Weights of a small mixture-of-experts language model, trained from scratch on English Wikipedia: 11 layers.
Below are experts of layer 3 (counted from 0) of a mixture-of-experts language model. Rows are named router (the router's row for the expert), gate (a neuron's input weights, with its number), up (a neuron's input weights, with its number) and show model dimensions 0-63. Each number is 500 + 40 x the weight over its row's rms, rounded and kept within 0 to 999. Numbers have three digits each.
After each expert's rows: "comes after" lists some tokens at least twice as common just before its tokens as in all text; "gets" lists some tokens that make up at least twice as much of what it gets as of all text. This comes from a sample of Wikipedia text that the model never trained on. Tokens count by the router's weight.

# expert 62
router:505502485543454465498488491533488538511512507547460429422494520463532493505494495595485449477480520448521509543486440450537520543486446480511559537541516540487514465452456561472444531498526548
gate0:532445544450520585544527460499489523495500441565459484514480568554485489472492552528418529509479513479494522522479492483471507544465535515467498482481463443477517479570530459568464499557574432
up0:505494514507522547479504483538512487548563458478462478546528532495516450503549494441518398482541522502551563489520569554532452507511502444502494472564436508484521518488462533571506484497482454
comes after: " of", " in", " to", " on", " at", " from"
gets: " the", " to", " of", " a", " his", " its"

# expert 55
router:482503505463445490532498459453507469549489448486566524458436563528548507555555507498524513500543507511446539494532476448426507516448540517548501477516471533464458474523511424525483472449492457
gate0:548524534482452428526473434518560574490477479516460430505512539462486441420499447478533563496499503488510516470504474482484496488508502491502489483463510514436536528557530516464491409549418521
up0:582529503483479518528479469416518486457541407477483572520460556491450479486537569475511482509427550474436497495544469552555435553565476565502460473448542468492461504465558520481448513432524533
comes after: "=", "\n\n", " =", "See", " also", "Personal"
gets: "=", " =", "See", " career", " also", " List"

# expert 45
router:489470438486569456473454477405545510507516518467469498500487419468512522546488411512484522486503467518498462488543487530438530474545439462583492497469465581491479490474516520535447497499517502
gate0:486518481467492473565453526515434502511517513553470400469432465461523532591474529490492624468479517506464518427483543500489479522558524471504473536463545464534448473497482529366516456479479529
up0:540514508474492480543517535566524492482525463543528472428432598487531498574501543437459541469457461480496547441490520476452441570500465469551485568480566475505473462534436510463495455494498510
comes after: " |", ";", " (", "–", ".", " −"
gets: " 0", " 1", " 2", "0", " 3", " 4"

# expert 42
router:554505494501473495501580428496469489476462485535490479505494506463509544462504543440530509428470509559546455537502513492522504521502418454455451538529524514480523480496501486544487539502445511
gate0:480446498499522510537487475482547549511484484561507444530521475473458493472549503514531436516529523465468492469542524505480567471461568507494448444405478561469519453419528516501551485488517557
up0:491614498436591514529477572468479530510547466470418454524503451524510469491501493490511508509553505529525419586553537539484516496502489483484503530475447433544599486462561522488562488519531487
comes after: " as", " is", " was", " It", " it", " he"
gets: " was", " is", " as", " a", " were", " are"

# expert 29
router:546456518520490465521484478553435506491424462521573472420489429488528469531542496545507533481505500489467531503465445521514471559526524540461528491538460538488563491500424554506543561504502436
gate0:535512505494457489501494519477490517454487480516484436523506474540566519516485452523517463504450475477502531471535492445462547491525444504525444508600521534492382484494538484432435609412545554
up0:515491506517549503550437459527470523484493523461526416477527502457478495490501536504566515574438496505558542500467492503513518461526464517439513440485520495470522564500560580409496523432558504
comes after: " the", " The", "-", " his", " its", " their"
gets: "th", " first", "st", " second", "nd", "est"

# expert 56
router:547509479545519461413511461534549443602533512522481466471455478455547543514569471520459578539501507534547456538511465559507456536453499519561550570551514531524492487407455541513462560474497481
gate0:512553519578487537431517489525517437507538510480470413496496492501578483536462471553505508492560504475498478557514471531479570487532487519494483487498456444452482502529534478516515512509550506
up0:432528549542514405590398464505517514454501488486442565471516565474524530517464449492446517507536479505489474516546536527500482513526465586449506537546509541547509463488512446557515504518516474
comes after: "–", " |", "\n ", "-", ")", "\n"
gets: " –", " -", " —", "\n ", "1", "2"

# expert 51
router:577559470562458515512523485479423482520483487511510553484502534469504476444531554466494490464508489486484489484500505526480529481542461490496471507521500537437520544523554475473512544567477552
gate0:479442456427509496470479493559522543407452443462506500563543472461530528522497497518454510523507448498509514459475472545480474476557563534461471512437554518576507476502516533445456487500536470
up0:516514488443503392484539476466514503406527441485455570546501492473502452447498505452518433539453462487526521518500512547524502527481508587477448478449504559531518542450421515531477498487541490
comes after: " not", " to", " is", " was", " it", " are"
gets: " not", " more", " be", " so", " to", " would"

# expert 32
router:489512504482466553538462498490519470549491486434501506448521450487503507569566455441501483494427457537525493522500430509467483497489453444552501521502335562514492496518556504475438549477489537
gate0:477457525460534495415499476482569520493468512457497484530550542452566487496475514463437440484610472565534409427433466474511539537504527497534462463447569499474520505460550516581482488553464460
up0:515517571487540475461482457467576426487494539503539567486522524485469491537529462486468496502512602560491492500498491438576462473548508556371555475480522472504527461502481548487445487483470521
comes after: ".", "0", "2", "5", "000", "3"
gets: "%", " km", "000", " m", " years", "0"

# expert 24
router:493503520503521458461432478571556502501562548515482465503421433511578508537433470534492547482523497526528501542454538502505487539445427526528493496554566492523454495407522497583542481540497504
gate0:428542553563509501453509465477477499524595484463467432576480566454427480528458502580557447464442510490555508523467441486468565519494518550497476488531468487488486546538566501543484412508494495
up0:484460501549480478447571487464505570583529528501508541474524472449466487486446449575387489440485492466564420464529524502501502517459570523458483489516464506478475527512486480529467547501545417
comes after: "-", "|", " Al", " al", " All", " UTC"
gets: "-", "/", "–", "_", "{", "−"

# expert 47
router:390489523544402520497532484506468517463441519485550495522499421472515529418543562555437489517468483496509469514407464504497509535482458474572501466527474511465499509537508527442484570461461536
gate0:453598580531516509494459457442529446452511484535440516464408499438492592485478451477509522487533581578483460440560470436506529507463591522539430553512589526510452495532494516493598510540420495
up0:481589501508458564491467440529522508475505500528489508512524497437475504509443457549531587519545517501473435492562464491515510495502518510553470533525524551513459484535534521444485509486477469
comes after: " in", ",", " In", "In", " 18", " March"
gets: ",", " 2018", " 2021", " 2020", " 2019", " 2010"

# expert 4
router:490539479420488448460569487436522468570538499448471542469446482502534518486459482488549458505569505468524420550511500587549515532496454509585497515544482541552451467435510516551442513485484460
gate0:482464519575500539538411490438557528452506388541433545434539523455464541481543518515433516478471526548512509444528512442522518483549485562495507517484503461454529555448443466579554466554442541
up0:548561466498520436484464547597475395425525516489503551542473463508534572535520475532492522512526497520527439508534451487492465572507463493540507513481507514525477499486538499534490425501498527
comes after: " |", "|", ":", "N", " (", " on"
gets: " 1", " 2", " 3", " 4", " 6", " 5"

# expert 2
router:409492524525441528480530579548496545449474425547444408507478482432445572477545515470471491447517506526555483577486525470487481508541445450513513501509519510499496450424465530520481522541468600
gate0:466515517456591512539537492502425470467512494475601506351385476500422555567551431515562480453510534579475469505539585598445516541538473496519581473528503549501446508563567532498501530486438491
up0:515510484609375501474451531484574471557464536457499535510517373494473453484472495513516533540523485470522534459504507539564514491513452534480455488499472455477488495546515486490535509551455559
comes after: " with", ",", " for", " in", " to", " by"
gets: " a", " the", " an", " his", " their", " her"

# expert 25
router:494517459512433447434508477466598526476517502514551503452542396507560536462534517475495492546489485491519427508471544547486467540454471530486541497513466494533484420478482519494450569488478504
gate0:512484527535469485483510523514542510451468530451539545512489524486500543483460518510513536522399518502480493479499425557487435498449515411520502506489433469521548476487457607516440480494554552
up0:465463493636452513469502438471460547496431519478539507495508524519565541445455496501497457566510565499503497476455456542473456481419509506542553464510457438561486454459428513497455502572466523
comes after: "–", " (", ",", "19", "-", "|"
gets: "–", "19", " 18", "18", "17", "16"

# expert 46
router:525503460395497477429541479472526499552451472470436475575506541521471458482498513388519543431453534546489511538450559495474567572478473478473546550530614500536516490509501484437507457454432484
gate0:522497476554457522465504494427525516521462432491466514453561480475518546563456533503534477466506545480492440507571454489532587476404493559486473536481462445458566530532500538454461504543550545
up0:419420495533483547514510536532522451536461474454440540488497462444548487597542490550442423517505519442466440431463425476467584461471537496536573514519440508479508552474546472486546457513537526
comes after: ".", "\n\n", " \"", ":", " |", "\n"
gets: " \"", " The", "The", " A", " I", " In"

# expert 18
router:486584472553515541555536567536483505477490492546472496503526522433529589418477493551456511502494494458479458539528497562500523510509489517473508511509512504541486498474461540504457421495451487
gate0:471525455486425431517469470490425458479430546517512475580497488495421513453497544471497452463449480535502511499495439502526458470497608568506526495454531534455509469520479513527478530508559560
up0:543509493409499385535464383555487496490433479543490489552531530513509517462490510495604465493560492469546497521540476474562552452534543528511480440487567510523493546517456537453528546510570523
comes after: " |", ")", "|", "\"", "1", "2"
gets: "\n", ")", "\n ", "]", "}", "\n   "

# expert 63
router:448517447445512492497446497406505625483515499559499515585486517461480467524487478460563582533494490583493548533452510443484466447466524462457525475483529457555491486537555472479518437462469461
gate0:512539397515450572540494477555480504464517477531487475492539417473428584527485487480496508563428515588512527473492559446515544529504474486571506452530420591506481447442505549468468478539523539
up0:526505491553444545556491475474515567467536494490503558485504444494489568506526452456459505510425492513507518490532527463526464476480439480528534540516468503494508530500484530528442515503523524
comes after: "\n\n", " (", "-", " \"", "\n", "."
gets: "S", "M", "D", "C", "W", "F"

# expert 14
router:463509487532457543511496571528454576438487424514554527499490470564546583489494512507571484469562467583474436542558523496485482482531570496428488478495501481515440526484508544502475504450425427
gate0:522513529450522489482496567529479531442576527478468515544440469486588505533513456561504390453500442477522548453512544482470480497538496499554512413523572393459509481485461542510469460554506547
up0:480492585414498484512532515469481548477513495459553472499512435478540487534564545449514494566493455547560516495533480459497520526460512509496533498498478421485575507475516542513487477505519497
comes after: "=", ".", " =", ")", "\"", " career"
gets: "\n\n", "=", " =", "\n"

# expert 54
router:456508521553496521535562437524459528494473485486553518559466512436497462531560516461408464508464475494500563498467503484504456482550461497519478452496488539421454544468481493521491538532539550
gate0:571488488503462456540501504543567543519507484564495574485475575433502507504496507399487474574539446466480505532584542502464457511498527490471497521505490483539409472484492485475517475419479484
up0:532512495479513554507530509498533538461492447557529476539555486510517492552473472464517477499457578420473593492434426504465531550463455531519460467452514477501477483457513451450468480467580524
comes after: " he", " to", " He", " was", " and", " she"
gets: " to", " with", "ing", " him", " his", "ed"

# expert 16
router:431447481539429530529481504459526464462450541526494498505537515524592462494563513535486433574474502464519509524394536509495469517444412540554418496547411494491546465533528478428481511540450510
gate0:483442471521496604464426485471471452481451499472454527580412440545503584482568508529457496450482493435478485500499516440450450530503521448497533535417518505507451500510452462482483461549531505
up0:535452487495546536499450518499454410521462603511503528552454522512469510468489485498485489501511466452518521485505553440525521517560479487490525461483505491545483535580481490536465492497525438
comes after: " 18", " United", ",", " in", "19", " World"
gets: " County", " University", " States", " War", " century", ")"

# expert 34
router:444467403471501490539408504504548492525555531542513508571505504474501465544512457551565567496506621561466524534449510513507495488483526531539533417505468504554579432469572453538512454473445489
gate0:519505506517495504512530508527483546563466472477439518545458469506472543461555467484469563517439459508479537560537498456453564547488562495478461432486552399429542574535547474499460575555510545
up0:532540466493544535508452491516531552512467504493502453451529581459511510509498493486501498547506515449517520503473494473564601514491473530571509511528465569512490503483437422485569487455574516
comes after: " |", " S", " D", " N", "N", " P"
gets: "T", "N", "R", "P", "L", "D"

# expert 8
router:476564489493453520459518462476444451524470479545517488485553553551556470456548540433481474473467493547550465521409535497492475495577461483512541494533523556557556515504509509464558529547456483
gate0:543484472492514561487475414488498503517452489549439548475452432466574546516373570553508467545461534513546497497459447555526430515430517519439511503508582488495499464538505502468475511594481537
up0:437498490520574515492524477525466542522527477528493508484452482490515501496447507548509509485513492609514468493500534522444434530490496462425478536482561414502459483523407490496510521546574563
comes after: " a", " was", " the", " and", " first", " were"
gets: " later", " then", " first", " only", " former", " one"

# expert 5
router:454519505537490543529543475456479495456479517505446426545524508449474608426493504536522529436566479467457475527508504419426501525521439518505531517553565587435504494470542508418443474490516486
gate0:610573494462524437508518528480520551493510466509502448499532487484559495416441488463433501499517546452479528552494476446514508466498505503469452513476513417522575485442419527509483531534438485
up0:505449548568541442486499536544449490582530495501451485458531505530486471472493523498434441507534478480499502449517509445476473498468558505483518550500542420558568504505502557465492485546527433
comes after: ",", " and", "s", " well", "ing", "\""
gets: " and", ",", " or", " but", " the", " as"